python train.py --n_experts=32 --moe_layers=[1, 3, 5, 7] --norm="rmsnorm" --tie_word_embeddings=false --batch_tokens=65536
Below are experts of layer 5 (counted from 0) of a mixture-of-experts language model. Rows are named router (the router's row for the expert) and show model dimensions 192-255. Each number is 200 + 40 x the weight over its row's rms, rounded and kept within 0 to 999.
After each expert's rows: "raises" lists some tokens whose logits its average output raises strongly, later layers aside; "gets" lists some tokens that make up at least twice as much of what it gets as of all text. This comes from a sample of Wikipedia text that the model never trained on. Tokens count by the router's weight.

# expert 24
router,158,249,198,179,187,225,269,237,196,204,162,210,110,227,224,184,167,194,197,233,181,220,203,160,211,135,195,141,196,194,177,181,143,238,199,233,122,224,179,259,282,209,127,233,144,149,151,224,280,276,141,180,194,196,221,141,172,229,214,175,261,145,251,250
raises: ".", ",", "\n", "-", " and", " in"
gets: " |", ";", " round", "or", " half", " Act"

# expert 0
router,195,186,181,153,225,197,204,225,180,228,238,197,164,195,218,189,104,221,168,226,254,206,114,244,231,172,127,225,186,147,193,288,256,211,89,232,220,152,213,198,239,148,213,157,224,184,145,278,187,267,271,177,186,194,204,198,284,188,239,186,240,189,192,175
raises: " and", " |", ",", "?"
gets: " |", "|", " (", " ", ")", "\""

# expert 13
router,188,173,224,185,309,197,98,236,224,272,253,174,271,213,254,203,186,237,121,202,218,233,217,208,234,194,219,181,228,249,241,119,110,214,147,119,228,212,175,190,193,221,263,138,267,140,260,271,206,226,212,195,135,196,144,216,189,201,161,209,188,281,183,225
raises: "\n", " In", " After", " However", " This", " He"
gets: ".", "\n", "==", " ==", ").", "==="

# expert 10
router,212,209,169,242,181,204,178,107,100,184,221,188,201,164,137,263,256,198,226,276,223,183,240,189,230,147,232,142,198,233,187,185,247,190,165,241,144,147,252,209,238,195,261,251,182,285,175,134,190,147,146,219,242,194,135,239,166,231,194,212,189,176,262,124
raises: " the", " a", " their", " its", " an", " his"
gets: " by", " on", " with", " from", " at", " for"

# expert 19
router,166,220,230,216,235,203,135,245,165,150,135,182,255,155,276,245,240,171,211,200,198,180,188,212,159,246,217,195,186,226,144,237,225,224,187,193,231,159,217,218,213,185,216,161,131,235,248,176,267,196,293,146,217,202,192,283,211,100,231,216,188,165,248,194
raises: "-", "c", "ad", "i", "an"
gets: " a", "1", "L", "a", "H", " N"

# expert 18
router,218,149,185,175,261,192,267,211,223,218,207,215,210,183,241,118,220,155,166,205,188,246,222,222,166,187,212,179,234,260,207,221,203,137,206,152,200,294,211,201,196,188,234,170,262,140,226,295,191,212,268,130,244,204,264,231,162,233,168,152,141,230,219,217
raises: " to", "\n", " |", " a", " as"
gets: "\n", ")", " ", "%", "0", " km"

# expert 29
router,229,197,219,236,194,124,132,167,260,249,241,211,243,170,220,248,276,255,177,168,232,190,159,185,264,236,251,223,141,274,141,160,149,176,102,177,198,193,186,211,205,191,269,154,153,174,247,195,229,116,275,220,204,252,163,204,157,152,202,190,164,201,117,162
raises: " he", " it", " there", " they", " the", " a"
gets: " that", ",", " which", " as", " who", " it"

# expert 28
router,211,206,175,156,166,212,152,166,108,108,247,261,240,231,197,179,222,115,204,162,278,192,212,219,171,233,217,171,177,220,134,223,165,216,178,148,259,242,210,222,183,166,148,210,202,179,217,178,144,176,184,156,267,233,181,239,217,221,278,242,194,99,206,161
raises: " 2", " 3", " 4", " 1", " N", " 6"
gets: ":", " |", "|", "-", "=", "):"

# expert 6
router,235,206,194,207,153,226,208,71,152,227,171,177,154,236,174,298,225,200,204,249,186,215,217,220,198,239,276,232,243,232,170,151,210,191,232,240,154,174,139,219,183,216,117,229,190,263,254,127,228,205,192,226,274,196,180,195,166,194,172,208,150,147,234,99
raises: " the", " a", " other", " become"
gets: " and", " to", " or", " not", " also", " &"